config = dict(
    norm='rmsnorm',
    norm_eps=1e-06,
    weight_decay=0.042,
)
Below are experts of layer 13 (counted from 0) of a mixture-of-experts language model. Rows are named router (the router's row for the expert), up (a neuron's input weights, with its number), down (a neuron's output weights, with its number) and show model dimensions 0-255. Each number is 128 + 32 x the weight over its row's rms, rounded and kept within 0 to 255. Numbers have three digits each.
After each expert's rows: "raises" lists some tokens whose logits its average output raises strongly, later layers aside; "gets" lists some tokens that make up at least twice as much of what it gets as of all text. This comes from a sample of Wikipedia text that the model never trained on. Tokens count by the router's weight.

# expert 8
router:129134169124139142083165136119140111102090148099124175142142162132118108120183129149150132191137172183125103089158150122115132218181094121173175149096115168079131101128140089165140149090064138116134071113190149161159084099097119074082156151139124148097124183129160158115129137152151144143129136164131064093094154104167102187134088103117070091113073130144137138126099099138127120155109146148137150081148116153140099139077155148086097090154114153149149095122131126133163132144096155035081142178172136141179070130070112108122142100162136125173110126210121186097167176097078133130163115177150145125109153123144193119094188093138206174080127063132147115136184153126130109114136165079122134075168139093131111137085142125145078052164118158188104051123144155123113158164102145
up4:080153160185119100163100122103106114116131156152130138158111163144074083148088102138100170206156134134157082123121138090142127117102194113140139101191131123089137066187109124140124122106127090139130047174140133147127071074172125088113104170139146121123095100177099062129123112134171080100174112085068106098141087077105129103087193090098098125112140176126137156150147152114172131132126108181155098064151068090132088150064153071154073107154045094122157099119105140123087101089065151181120099076129154097120148112129133159091167098161130115139068170151093159092158156115157123123144137128154132139118119102138090081096117129112123142076117144172173132058063109113164165107112155122154166091105115075122073153096195101122110082155158136150143092174163177113087129102121133
down4:138189181205147127167133149148073082172136117108144129178156120105101126098101196131117107186107126107102041143177106205104149142138133154111059114135146125112122121130134087159112123085084129162120102128165171120067157123191093098169090165157160080126198161151134069107137151173139094075147175122136139133118083099182140072110134075078091105081084144120103147095094127143167156091104123125083136137135094161132149122106161119086087121187167126143085094119147143169128105146122154111156106133074175073126185133119177185091125107094103109122104152094111107099137090093140209074139118145142149181115158124144112128057140168155160096074162152123134123141131130079144090146105100136072136104168084080098112113133121127082105181120156147165108097116153148061098107083130161
up5:193153182172161162113140096095105126159139128080111130110149114153096142140128125167104114193103155062164024108176077117150116112132108139057165174107109126101124101089163165130067205094148114116125131086135178114098094127087146139189144146117115107119187135118083163148114100118170069139149098175169134155113130124110080135182169080143167136149074139154160185115117110221174089158084142112144069144126132140168110102063108127111180054186168109171128100134137128118090126110095150128139133073125138149120144108194121124123099126137066122183146133157114101135130104115063125127085113170158124094135140068129131115086148155118126202114156101167154090085106146105138140090129134125118120078124154116149115092105137102139183169099103096124121101171226134122147080133105119
down5:136131111135171125185125162130143102163136119104135143104059145148126120039128108165167155085148135130129128122162171088140128165074156085110104112149082137079151102098161151073123178111111059137160122075170214140101121154061107159123028114143161124072132107126110186114120166055182119125080164089130105183156185158132102144138133082126147110176082151118124150102132187123130151105156176117086125205097146112099151116179090152136162115165178103129156113131082152120156119179166129130096133131156149132100103182111123159148135135131150120151172109164145115122175057135126111170070139091192103114188111127138116139155107144084162155154107148150095172168179140102101092104102159075119161112136079154095117161124139079176132118122108153133092108086101050168176130094148093
up6:180151155102118183081137156091101156099127126086106185134121108121116145141156182021118193119121093105145061068131169126080136142080112119082157133158171143157165100089105121142095176103125123085163130119126116189174132119140123150140142142104183125099109151091151153174177151113142138108084174091161212099126103159082192161135088123152165136097074163139145137118090140163158129144124129162085109138105215116162136160086157136139170117234139155139126161150098160123169105089130158141130127137131116135139117162092099113096140121153113143132129171140159128086099158076143167116102135116150114124161114071106150163131194115075122149056197072135047105108143153157146173142152161159141086127154106114113117097194127155103172161150088145127106190101127164112121120147130201
down6:117089117089091154105171118167172097166165158158109164112143108152140115103139151121137094102132113130118081120177107126057158117136083147143073092116138155088127129148192213130136137129152129122108210114091125110143173151081083141151085109094123171157185085100131136093161112108095087140117140124127119124141111164165077124107126122080138190146083061068141147168153122098125164181099146102156145064117132115129169092137136120198078128108100087146116101104120150143146087144123105133106096108148127122129172104168156137144129146127157097092119135042124143125143158216082128062090044110170194117085194164121169151088092163170080164130146150095130043161099104197147143149134126128116116141138138100149102137137111111109088139099195155071114143107134125123090108153071052
raises: " ", ",", " and", " in", " ("
gets: "s", " the", " to", " and", "ing", " that"

# expert 3
router:139129149115098095113157058131153181146117149145093103105088172077122113103190085176179145136110129188118135128131129168218158128123123121154083160137168098152168068123139092111147207112079111133175137125122149125079069092133180139077132045117142062197121184163126122095092130039159118140081135182083124099099148112143136185137095089132078076072073144089139058105104156134127115080154129188139137118091123143117118125137151166112141128156112144182079109152128160150178139065079121140106136096106168103158104081096100121130124107136119135115173134112160101049172140130095114158154137134118081141094069194064138128126139137162123080157137098187142085135101146168160185123128164134110123141162103132145154117105159127133143150133113174163139095096163168150136096128131131
up0:090194113109168146157143133140111186087104144130172120091199118102142146191160085088123117142167151130137121095092124151127090110178141122166124122117201061134129153117079123097090130155121093058189086147150103123103140162151077124141140164174106150142179161141179169070105165084137160174096091145142147131128137104115114131072104101152089099111146168130106128090173144134140168142134109137142073142139155129108117147109125176122097142195134146153123127136109068092163168152130093109098128148146151090203139151146082089164144112177096068154163148078135135104089098129090202107174188137145089090150124169158105099011137161133130176084164085105183112172116105131103085126118156116146098114112064110100069145099134139126189158113139105162159071120143108130169130164173088
down0:129062190112093161092026155118145075147120142130090089116144199140150101169145074104129080127149150132088153089183116141132113116146161136148108115083080108175164149169120142159142123146134135123157095110120130133127145107141116068180106103121167124146156174080066086098151177101165153144162113124196131193118098094141087127120114139142085148106152114138168114049128118178176096122132174163146109091105121128099117179147134124142183173109150155117106180133183111087176104100080080121104089152102138155122165160115163148195088142170075136140162098095109172146061101115157162096171157104071119136180099076124148114124132205141115099089145126124101159048158124168120074052135136144146126082109160087102164100126192135119134132114125136103108182130122077097134159152115118
up1:096135135112123124172108084143119174173117124162068108125066183140124148141159079165154131130121150098138123143154080123104124099131081110085137159154198128098181103145155105122204170140117096088032105149140119088109127099140125132167145154084110103141148067103146136106177072157175099164135155163129153133081188157041162100162154154170128137138173098160166103109148110128094076124091096162112107118151124115170127134100078146144205122139068118159119124200177131137156132115143066170112211201174105126105098142149128184099112125150138053095154105125136137119114087071165167154127195130116065063121111195087106123142130150119125172160101175116170090141115092134132166135065144133125166122132108161125097150136147095143137143148128116155153122148106151106166097061153107
down1:171186119095137146119138136167101146157134123151116107101118121141199160139152189110124099145105137120152124165155109197169128165108119136161135165160104172092143128123118071109056080124119132169145117141096155195136136158110095192055148193152130157142127150077158157173174157088139128157135117106099131098165060106141141104106192119075133162089112127106143112206149160156131131119069110126111146185162095126114121158146137119131110136153139101107126057078111111121141193092120145141105151132110136114121090166072183087148167114123097152157170179108104161119119096135125108131089189078067146194102065155124197169129093095144168122120121129152112114176169119059094146118204104160087110110106094165070098110120137107064128138186120110133096150069135162113160179200121144
up2:092104133082166113079128107162101118161106088102094090146152150121100111144193136180169131144139099091096077111143161110087116154126117156120113153132074079151200176135164103177127097188160092133112106098137133124145120091098114136130078075169135117202113096150119193116143167106210119189167121107125169160146140090106128189144139146046119121084174151154154162108139180122062078103100130134126151140119119125207120149175117126029068144177135186124108158110095175185146180114121082121062144167154144140134137130119105094112126151139123085135077127153069179077142122132169159116136145161152176128096145186191144161087170098143141150183127137169109133123160135094153151119147124157104134132132188137116148064084188119095129133132138120148075148148120143109098115081138127
down2:089087113115203161085136131106136134117163153097097110137168156195104164136123137136135134134202112108152129108109147191059124102156105152127137106110084100165163158109174121150128090186152053153123123135125143123159145158162130141057147122200157130134121105129141157140162061133084065196152172098156148144072108192108151198099158121115111151114158116129158176102066128086134089155121086090158123106123162132103114133158068155114112120097063132099156169115140168148104109132171109123115117073142120121125149141119061105157154166182109059112120122111098179091180113144151137118145180182123160160081119149088087103089117105132135165174103172123142149178105119149159166097071159139127106116166166154127092116098104082089131096171139074107041117055068108138134131155154091
raises: " ", " and", " (", " C", " G"
gets: ",", ".", " and", " The", "=", "),"

# expert 15
router:129177125113145086118139094112159121150092121126150185120105134181090062114118074143092217125161107125165115119109156136095120139153128073136080122117144113094143084137148107150115151177098201152126166122148090132155099117115133167138160128141164071162141105117155174124116169072133160129156090178098156201068092082152114124134128096139086138135129133213113092164121099173136136170127104158184124146049120105127080130059149119108136078202111166170114060124103139099115139147105144103111161144201147128135135115123119081103138127139169081171137110169131115117099117150122075156066119139174106168089101118156183161118188069114160108183078089133125129135161131154122146086129169109112076069121146073169074067090111059153155101151109160151122102141099070137117107182141152
up4:072208078128126149116115108111126185167133131153107164187126085077120106123116070133174186109087154147101168116129149120141146173146135066111078112099140113130135106139106149132163126103142182139078132124146064121141176178151123133116112154095114122150128103213117093064127124132077127119147182120159125126118135152134162103125072092072118163100097095199168126161147085142124145154105172083133122126125129104115191105132168128130210123186117138111123126111186173080137142220100132099090131153144110145139182131107076121158132120114138128160133157123132135103124145139062088128092113215143169182122161103131194191060244053128108127098120147133115126113115152130115125084164168141129097111168157129166099176101151134130116139102157140171175096092086074128134127144123155
down4:114215097109135162137129121135119144090167095092137110098120005138068168109082143116139124116085108132147102095142125130102142087097131107118103129164121146140141097128143112128144172145123101145118095155125162131062170175151091144167106143163151137105114147141122146141171125169112163135160146093174149094143154108133106099158122111093155157089051131215161114075175144158158125126129094158107186102124148153138098155181153097147107140141120129100154108144081172138142204090146171126161109064093122180178155207189160166118169083102133115104116164121122054087124133080130096116118143137133109153100133114133082106153166105063108110112109127195110119181191048085124105083125178115098162159136104104103125132135090131156161109123028143131135145088126086098166186068132110
up5:089076137138123141172134162100093149152139117118115128142128131118128129197105179116120145189135137120168138125148162134113219124178067123116128142123121181069164117156126151166090128126111114088102163112115095161154141089141073145097182136211105135144107113142106123098175156124114138115157104129170184105129086133159110191168155117094157039130132125130051156173161163105139094130123162187152118050119186100144146114092135139093169131118143093152104059113090161066072117109158112175128176130082115102115148179130088127160118112164160088107096108188082087111127085102132127112161169175169170136076156125074108123127111147158128150163081110152176102154154157097132116119149126191110128144056162121141093066163144133185150103146103146111136140104163056140115172059129183
down5:186084106129132149153102120103096148146067161081129166151101155122145135172091115050101132160159121116115140099164141137115116102099146113136131100121148151174069115135141114074160085186158119144120163099127096142189142130154126109125171136093131162097089120130156127086083074125120125201173118124159178121121181124108082150130120113177137157139093104111068087142151092136158193209154123128138169174139138123110055136130093080139116122148092125220135135129157027135150138225123152156126125162165141204108142175128102141064115196188132154145122199087116118175139130114114100152182093142109126152122128134059166128137118140089124133101098113156062131145091089113052173082151106123143124108170114119120098116147125112107148125184166118133105102193094132186143087136132141
up6:120112145130177132180061146161151116106153126054143194175161129118078124131074105147155126117094159051109059128129148140099091162155104106153166140125185155138120139145108194179157127150113141166104118109146094171083123161109163125153166127146149161147127112148187117093130178122100119133102168133099123108122094161064109123130126127096073126135150140121139106116124134127069109151149119130208081133125166115077137120136058096094170111076105151172125132134129172181203097123084071150138164136138101152109141129103101046178147145072125174093151050171163140194133125108057138117147114133177088148077170115144184164084109113124104151119136152119166108105120157128150137097124184080102116124120063098106071113138099141167085138117197142093210140118171082108142126098100123
down6:108137133127119148113085084166164093125095179139056124155111140188135150137127158084121135112145153113097086162117084113155142121123165100157068181124150098058106180108109060047133183079103116159139155144132126148163172141146158108139104102196138066139150069131148122141116141164156137085090143104104169136115083151119164057162217122137126173145165099152168146171072135153156126137122118127111184104097080146141081160164137122118146098088112152097122130139190113143089093114170134143128126196114097161073165129075100117125095155153111177143160126170102061153134146160110079214098120119086149154142123104161173072132135112129079078124145137122147121080082133102128070125142089092079129183082138120132177150106176066124108100142122137149179137124114118084205123155153134
raises: " ", " (", ","
gets: " the", ",", "6", "4", " in", "5"

# expert 14
router:121179131096127117136145107123120081123069158123118166120123094101065192176129098130121148090148143084127120088130112130140124191151125130131167138125144124136149125111136108123142171121121166155080130161135097101122108151124152170088150107124196085167069154106146172119091102134076156178218130145031105157096150117143132087147095102149112122093078109094153128169138161175178129151119190150134090061134145105129118161106103097125168064149115082149153119106151139124154153122087030168122197123091136143148097123117075126086054116068109100081129123114110152097137071101110066187131116082117114129080064185111128118091154120132160097110083067115079101085133128129119132068166133105157056129193135145146127096111094081122126112159092128178169096145078147144084123127159084
up0:120114160092091145109115172162130089115125095139132105116133065143163147121132064144129138171113094188138101027107091175135090108068135100116144152075169147119141142142166100136114166137121122153154168166128096116090135146106138144129105132111144102138170154173103104165172156146115158119107127167152142143120139168099134125137102097132154142118133159218124131140135108161125141134136109193163094134146053096123072082060126082121171124047098128128138112122142074120188103146086041175144083124131157104154096149106127191153128143108132047115140155159138116107201145102143110109107091081093110123125120130157120082144117079144144124102001092155078132148117173154156075177082124116115116151119152136179102154171138178184187091090147093158168183162131092081148131145111095
down0:188142192133116100117101099137114098135157103149125161166175173065148122112106187093126143117095036152107142131095103133125207177107136116176122133110153152120160130131091119150116072083139175105115098127167109050179112174153198158140081171141087110123121081152192101091103118179149137131155148140184217076067160123196118158096177141142130155098139151137154122148108141139134145141122063156138117128100176149134113164113125149175121122146099131083148119105121135102239116096127095129164058128160117146129076102118157166117139148101144113139134131166176152172165092185134104100134115121138152129147159142157126132094137190116172085181158130147108144112195200127089125123165172143153079098112115145157157144083097136192098112143073110160135144111140113155175074115110139
up1:173129141069115132140118082183100079108133122148162132080147157058041106174090104151104174217152086132087113066108109126148144138155115120132187183153145111147087151116151119137142143137120183152130166128078127156116131071169119130161087120067145093130136169152108116106125076114131131159157040141171180143160162093104190125161159087127072098141137134049163098152147108104160111159138133084139097130111158113123116172097122129091146130133173142129129140100178121104111122123130186101107154145143146123181140123071127108116147098081094149106100209148176116134063053089133138156121059128092149096180169164123118092157042114170093116157062105153119109128136161099105095117078063132125130115120192140105085135128085105150105078132129158123105156114178129126076124121137136
down1:132151132148115157134091126173113165115137091058111083100113171143127093137164049175097104127147132166119101133131111169130129127129161133126127202078145138105079151147112097082179154132104180098098184123164150131148106125069153143100150190096131094119101124087163087143149179166117097116109161153130090107127183150150133045091138155209099136136069126076077127134072116062127084142111142117071120134090148134117085142169178062090125144098202098116166121130194156139088107148180120108097109148072164109182077178079176113184127202163174094111128174060101134098122112121125129137155103158129045109127118152163155117117098107173102119107127090100128114132123142128168142098134142113087157104155121075110139122114096146118180108106119163102185181098137118110127082145139078
up2:201149091091185089116120162126150087094139131177170137147192119092130097158117106116140123120126074156165099137164109112162159138098132093116151147126122127112154124129123172165072167128073143127133172130134109137120176174122110113081178131126151140108155088160138202150106164057102105123156165183154118132106086143083141105150138113137125145125199164140167061153121105056111084094121161072066133152109092130122081125135123191182079126173128115154146147106159140115099153172170103109102130153164097132144163145087076158105114043081099116118099101110111056165074162115106148165138140113138116083083118127161147141158089139158116148105134091117153076178148201091140135112135158098142082235092113148144161087100135149157177074132073116106100113206178110143131105161122122
down2:059127126095073149136132066092132136134146145135095118090098121125172138111106129113116135136131082094085129111150205132150122114145120124109146143132117170163106135085068141086094140185111130070099108189127079142171165091151159069092144111157117133111168133143112148144143175118142107104202124114242105123196148150050143120149124169088125112094171102169172127156122105183142100064118165149136090121143149147096123149137130104146153144102145136088109123117162131120116079119173104172129110160160161065087148122111150123165145068183155122150141129099117123121102134095124087117139138094161162094115148073122146039069160097122127116147062126074105111133078167173130132163177078162113186095113140153164099153048103162186177128127222157058128121121110102115137101109136106
raises: "ly", ".", ","
gets: "-", "R", "S", " R", "n", "P"

# expert 6
router:081112167098055119137196148123162103099096129141102152124061073166091146162167138126128157195123157140142150061129147141111126129147116136094143124082120177038134131160105147177167121119128120139095144114178142185166078091067108093119156122186077126203087151092116121070118098076155132086208133074159165090114172118135202180206110073098135142064146179098143139096076093135158092119130142148087123145111092106119131140062105075147179124131109099135070083152160122153116137138122075140117164179171156148121110119108112093114118126142164119125084143164107094125172106159129092173146135141137158166113146129108178101109137074141095134126098128148070142132086133174105062098092121129139122089171096147130146092145162070141098118115129149157140117176158133093108167104086139
up4:121126146143147109093222113112170098131087144158096143142088124141149132120079116168121149077109109089174094073059124152119113162166183149111097136096139116132121120188138119094137143103187171127143123085140064159064131132080162125131164089243140099091131171152125088133130113099126101123127114141129167133110129119067167131084138109124108170103192141122198073136070153127154081110122119156076167117106117116111100114163120135156081140152042135176169090174053190080158087146150098150171145118100141169135120174178166150044161172106078142065125128088154107136109155088156149127194191146127124175117113102110121083176168095120179115128094124127092154151137109176126169078109125178145153113089116117104121134162150129137140164145132156100147107170142124137140120092148117
down4:143118147133129126146159114113147115116134116103106128104073149135123135158089186166089121127125139167050109123127115175096075162096136161146092177131132070140118101084171083133111132158130105145186138168106113142127105108201143165152149138102090158107095127128170075126160154117138112113115152100143119132144204099059131138145153123120125106121126119108198132149124082179164118192087111094131087114137213103155119115193123130113151199043118151165124130110146146142112165155174131138170143123154139158166072069111090155118141146101053092168094098042216178170220140146107126089133106187174139139099097153122110099148118133126149155116102186207067185104152137141149163115101126128142164150125144106116130190153079122115160161184108183142122093116127111113149140130074149
up5:149127160108132100108114090104065103147144099137060087143122155137108142147147131153077131131079104123104167140068124169138195125134126129089122151148158104095144133063182162165162181166145105076157148119097108167097115140111132167090103175162094143102124156105108145091097131134093122079138137159183170072128145157110079073154085114177066119132143150085142095186110139080156217100121164136120134080140091051109079170075111114137149213095199034116113099131108128146081110140081129091121142154141078143153137161136127100113108110117102127070134128085129059138113089099126078160114163133168095155153163104097141180138143126100110092137103110105143130151096099132110066170122139104153172095098125172127165130162165115159143110133093149098186126134075125048083122158091088
down5:107114098097191106161115166107129119147145125095149099063100127113129174118123134141176149182081093088157101133117100153136118138144129096045119074055105182103099121140146095121127189164115102107152121103187166110147156171143084132138118120133138117084178141115144157133132150098151114119144165133070126143078161163103112128077128151099145121094135193128168183108069130139105166118128106156193114118149099118109149082120199059155109138114111117105117098153158147052073092151137122159132146141152155142075212116100107160169144159093092094118120183111158125142164111222099093153146129123167117111126118062142176147113103160113131118166095115094090058100153118086132165113178106076198139064076160152153154141108176183149125089111075184153142117133102196113157126171117151
up6:121176125120101140130143171133184093075096100116158134146064113128161153132109092135082137181085053185168123090152149141089115149142127103091150133119162119133156107173112197122102102097113139180098135129124050136152151100111072157150141149139067142147114173151127105144125133156089138122112095126148086135077099174135118093116138093167095107190124126145155120104151101104127120136095150138107094115111166099177143141081135154126123106167055149164119096156093109077218168108054125131166119129095162168159109099060162110165122186135210136164179108103161132132120128137128141127162149096088144127187093145158121074166140128137133121142130074074123107085089152078124070130131126127089104111127063141193120177125157049053122133072149126155093143126134038136110179090152102
down6:181169178130153173141115104172147112141145115091158067113153113147106170116120079136141110155149119134160047155116132071129124084099139126140137146100037064149097163109121155110174101188111091114105156128074095088137119125102152160121131119083061146088126128127153125159124133120096127146112110145081090116064080102095171080104091063172081063137130131121133152125136128134115123143105147179106183076144132146133140121173123169179126130071120113119129140141133086169144162097110100126155128113121103088214102112132161126125117140134124112167113098119169154173126080101191120094134064137159094095163100115165107107139135183102152089111148143104108120111096055126112135203120092142079130153075182096177152120097193147122182076182121084117095157143147053059169114137188177
raises: "s", "e", "1"
gets: " ", " (", "-", " \"", " re", " as"

# expert 11
router:112108152104119126064108081148165121133094117172151186113117078114077090154143120069177121110089158142154124080158176143141120159137140123165153175145104122115186144057164116201113167086128107090133097099148100111167102114078146061065156162149166128142188105139133158130131206165124131173074183106112114150111104127141157125140078136151086110179125163152077110123072151183198088083114152097151135099136082105172102184071112142095129113102140173132090130136124169104103096068102101073114149144162134096140111139117128082047111084124160104135151133159160120126185101116172071170125079160119103121054147117109138123164147071189158181094063111132145147133111173135163161120161177145138088179117112132107091146149128119162116167154090133170133101175147105115103122121154111
up4:094087189092133118162159106129071090122101172084105059108119051134139124210106098118157125140152156130150126135143163158120121185204099144115103071135100115140116140123146183175137086185111138109094130120172124147145054119111101107188105157189098087074146124059213189150131118092138085123121115120110067133147074143128109076130112121154147169077157157113153168129109092132129078126075146127148050116186128055168164119126158087095177107170208164154097165186161135113139135099148125083046126151196108116141128116110159149135104135134136113138137083118124085151112144085105176110082140058112140150046089088104099142167112127143122130134168112120109154139152156106133091155125122144172165177120162114149153100097158126126142111117145119134133154152084102139131104112133107
down4:123106119123102160141160110124155128105087191133174173096123079146120165124148122073093149135070110093189130063112135107127139125101129132128057171138095101132151145138155099137112081157093127074148071160173157149087094107108074100115119166108101125152173138085106219131157148131110106114139138124159116151132125075160097140077145171113123130147176159107121142172075076124132162143157089134130153136168165148211128121148145123163133098093097113062074135127135088122159130147117112157124116124124083128085147091098112145190160154119127179148115143112069101099085148141087128103135121144110136088085092132180096207178144103157117135102090131148070080113174175149141164121148139095154069149073106142163205104165158133145182109121096183219208150124101099159109047142104107
up5:125134140124102170144088146157085158117101113206182122151171078129123095174128060079127162107129122146190075122119173192158128141100133137142181134108158124078131092026141142116097116164110108097151127080162100120146114114141093133140090155172117115109098169119158112124091116168144171148143125210121087145079150143119069151092190115130183092166160150122078125138135137109168080109117136112125162103151161148155060150128115156130140105162144185142111149108115134149156118151113167123095141183106122150123137118142179154146142146148098096149201141111173113110157181136130159154100137233184182111110097090130103121206141139130147122114072104047159120175107134142153079120108104116116113184078144124138121104064154098141130198099106105147180191143125150206121170157151130
down5:118128087125135167162128127127117156089129093111110100072140089118142137158126167116138122118116121082085162139103111109077112134171164182145132144094203140087092116108186091177130152099137158148143164158101166094147160136077179075204090146128134043129132110137142062166107122120178078124097135128080151110146134126134184113120137114124144167053043127125058126127133194110083064156128092146117110169150109134106159126146169093142163169133143119090108127090171084110111143127140020177143117133075181121136212135143139096102145154218117105128146128133105162121147066068051129091112149077153173090103153179108124086105149131128167100147075105147132097166130128100099177131090106089137142152094173151129152163140109129158134187154142129154104143135087113105142145083119137
up6:109103219089122163127131101100112128136140171182136156117161148155084119171113113126117104146099138121121124094104096159142101062139108158199134153056136081150187105122139083184100150171164124182168132131156151123142131127085176153134081146098096114124077158116165095089151204194122117139107148177156105132130123078136114122123119092140127105154150139164094129100149150104125156128152120066143146129121149151212091115132142081162082089154139109103046167156163139126195127153148087103114071157105103126112124137084118075177135144146141083145088094103215141119163107176158143151130050118170062117118188118102156158127147103163162159124131146126085138146095129148202101104143152149099147088115124136128167181152112086177070119097129132129145189143118071078103082177152076
down6:100083132130089092190120170173091151087120044230105127100108114174160115137108179176134087133164135076130205137153129170067151115134110120163130131113137110137129116199201104131166147134150127168146115154135110142125147115068138158115148092173145119062113172142115143122135156156075095160139104118115067084177139082129127113151125125093142063113150070181131104108137036124115142113135170070157180129148091049163141107106137123108115124122093149085119114122165141103111117108092075123136088123114093123097139171147067144118161161171089092129117143112197082078183122176136065077124096116130111179142128107159108113153053170148085085095165180086117126192083129133124095108127131126155110129108105127143107107099164151126143099124136095169075108183120157149149140113130149
raises: "\n", "====", "===", "S", "==", "B"
gets: "\n", " |", "==", "|", ".", "==="

# expert 0
router:102215128120075089132158054082193151183138085105104189193054169150091151161175112153130163142199118121182168124126103110148162128137061118143137124119129053045134062127124146107098132174127178129130132114143105105135071109115111173122155127128077081189150155134133128143123153147082170164107127164082109138116134120124139124112112081087132136094157103154097101108118073129186094161155132108193105117117126077174120151127164156115140140128129113205122081159123159133135133114129073083112126123156155161135116129076046084138141107151159117147141142175123122100120151100071089198100128143121093126109093147134113189149111039153159142080022097113140126152098109152124139157190112103101132119131153113150113136144182075120149140124094122137132111141156171144088129133144140
up4:104182161113132130189173135158084159120139133160121177153108097086133089126079125144145106120162092126098197086094121175195146156190070084157135126153129152149134135132133138129080145056157104148092130096148098130204095178095108123112114184090109102120154156162108112079164095098135078129108123081154128125121175178130115149094174110114124078108166113126135132095102138077140171133138121119151137122113094154144183106094117141159161128177134135113093114114109156172137126128157186128120185118235162139138133098058154126099176102127105072163162125185149171108153140104109108083121120117101121098119163149090136121136104060086140130082138092184079123137156088078153168088154141187139161104091097178163105173124122164115162140071205142162103061043127072126139103113134146
down4:102163123185106145166073155152137099147154121084094121148144094141104166123117140137119143087060094150144117157131140073113154145130081155170104057095132099073124139132129146104098140100108130161118098173190180059110079141147143113115072147108087111084168140110098121159118162098118115152130084179184123142173125195134161107130106161179097195088180130098089132092154076140159123200097068082115116173110115121099127167094132145118151115110151172148112117113142106138151142084188071103147123125141131119092153072094188088123166114042138137133103103160146156150126105142131164137062188080108076146126099145126104120175082216143137093145132089090143170096163074097140106116124120114104200136093154117100113162128140201074154169104061101168125182124164128126139126105151138
up5:158059136168194121143130116074152169068158134094095130130175126110113121121077109102093110105155096206150161120150166145100076124109090156095123138121154100117085175121109110196165135132157126143086116126135108160160144149122104122126050112147120105167130137119123120074122154153077116123168126134143111163122132142156109116118097159122137098123139159137062099159072097050066102141144180170163132067082045147153135116115101165139092127187176185076084198119125119183155157153118132153190132097107080068104041114137100092184158102151120122149163014116131145142155118119188166161115140150135146121133116134131139111133097091138143154115088190156108139091149196158156125074101146166114132142141101104166141172143112102130127139132154208115141168145086098134124126107162093
down5:130152145117167138120171145095163144127134116149171133098101135095173091112121160098160175153118160105159160119097157100125145103137139056159112154118109092121135191159198155126151101105114159111133113136108081113086095156088062146074125142142141142143151069109124067106120118130118104082113093197105152099112141132161116147095121120095138112119151094115136087209137167150121166109125104143131170051161087118114095149173163166154142118209108159189072149162101148123159193140126173128140224172131123106213097092157136156089106150154128101140109120136156126163140181124136093105143180123158078133128130111162170181164194111148123104095099191062129172123115153082075181159120138159099158107111129095151121141157145110139096169173175065165100141127196157093101095090070172
up6:073119122107134130128060116123136141079139134078080093138156156142150100157134129124134107079156119118121099092119127163097138079098121104144162137174160128147153156110223140143120093125188156084086102152133128178103111133115095088080187196187158153194157134147115124090238089099146158169179083150159174122042134158167124158132065170170145164175143103168147151148122087098110096143204090174131086079096163152164156114100090116112129175146152141125143087146122086127116114115093146080150161158195146069166133163150072128114154129120136170138178149121115105070090119085113160165090119139156091108121168085103106154116199134087120152107138155128071162144089074132150140092185124124132140143150154081118109123162152122101155112098112113110097148122130107142152095100193142
down6:124113122138159059133154216041086111099217133144133132121122157134116173124097120164198128135167169153146149176124136081082170155157126178092136117121137118180089099188095157117129145127130094078045102071117112142139155114119151144145122106101159205113141099112143109137191073141122145082142181133154100129137124073147132174129112168114046119088143126110078090079095128120111088062124126059156073108154145090109125124160154114079156163129118075139107141144137118123110179095114112106146148156105108137124147078128129135130096075125132122180081131156154105049093107121156162147167105152100188095137174133154182126091088141137168149094204121135124126117122158110134081085119151127110171143143161132078141090111156143112085148171120131119090117070167129123098217137159153
raises: "0", "6", "4", "9", "1", "7"
gets: "1", "2", "0", "9", "3", "4"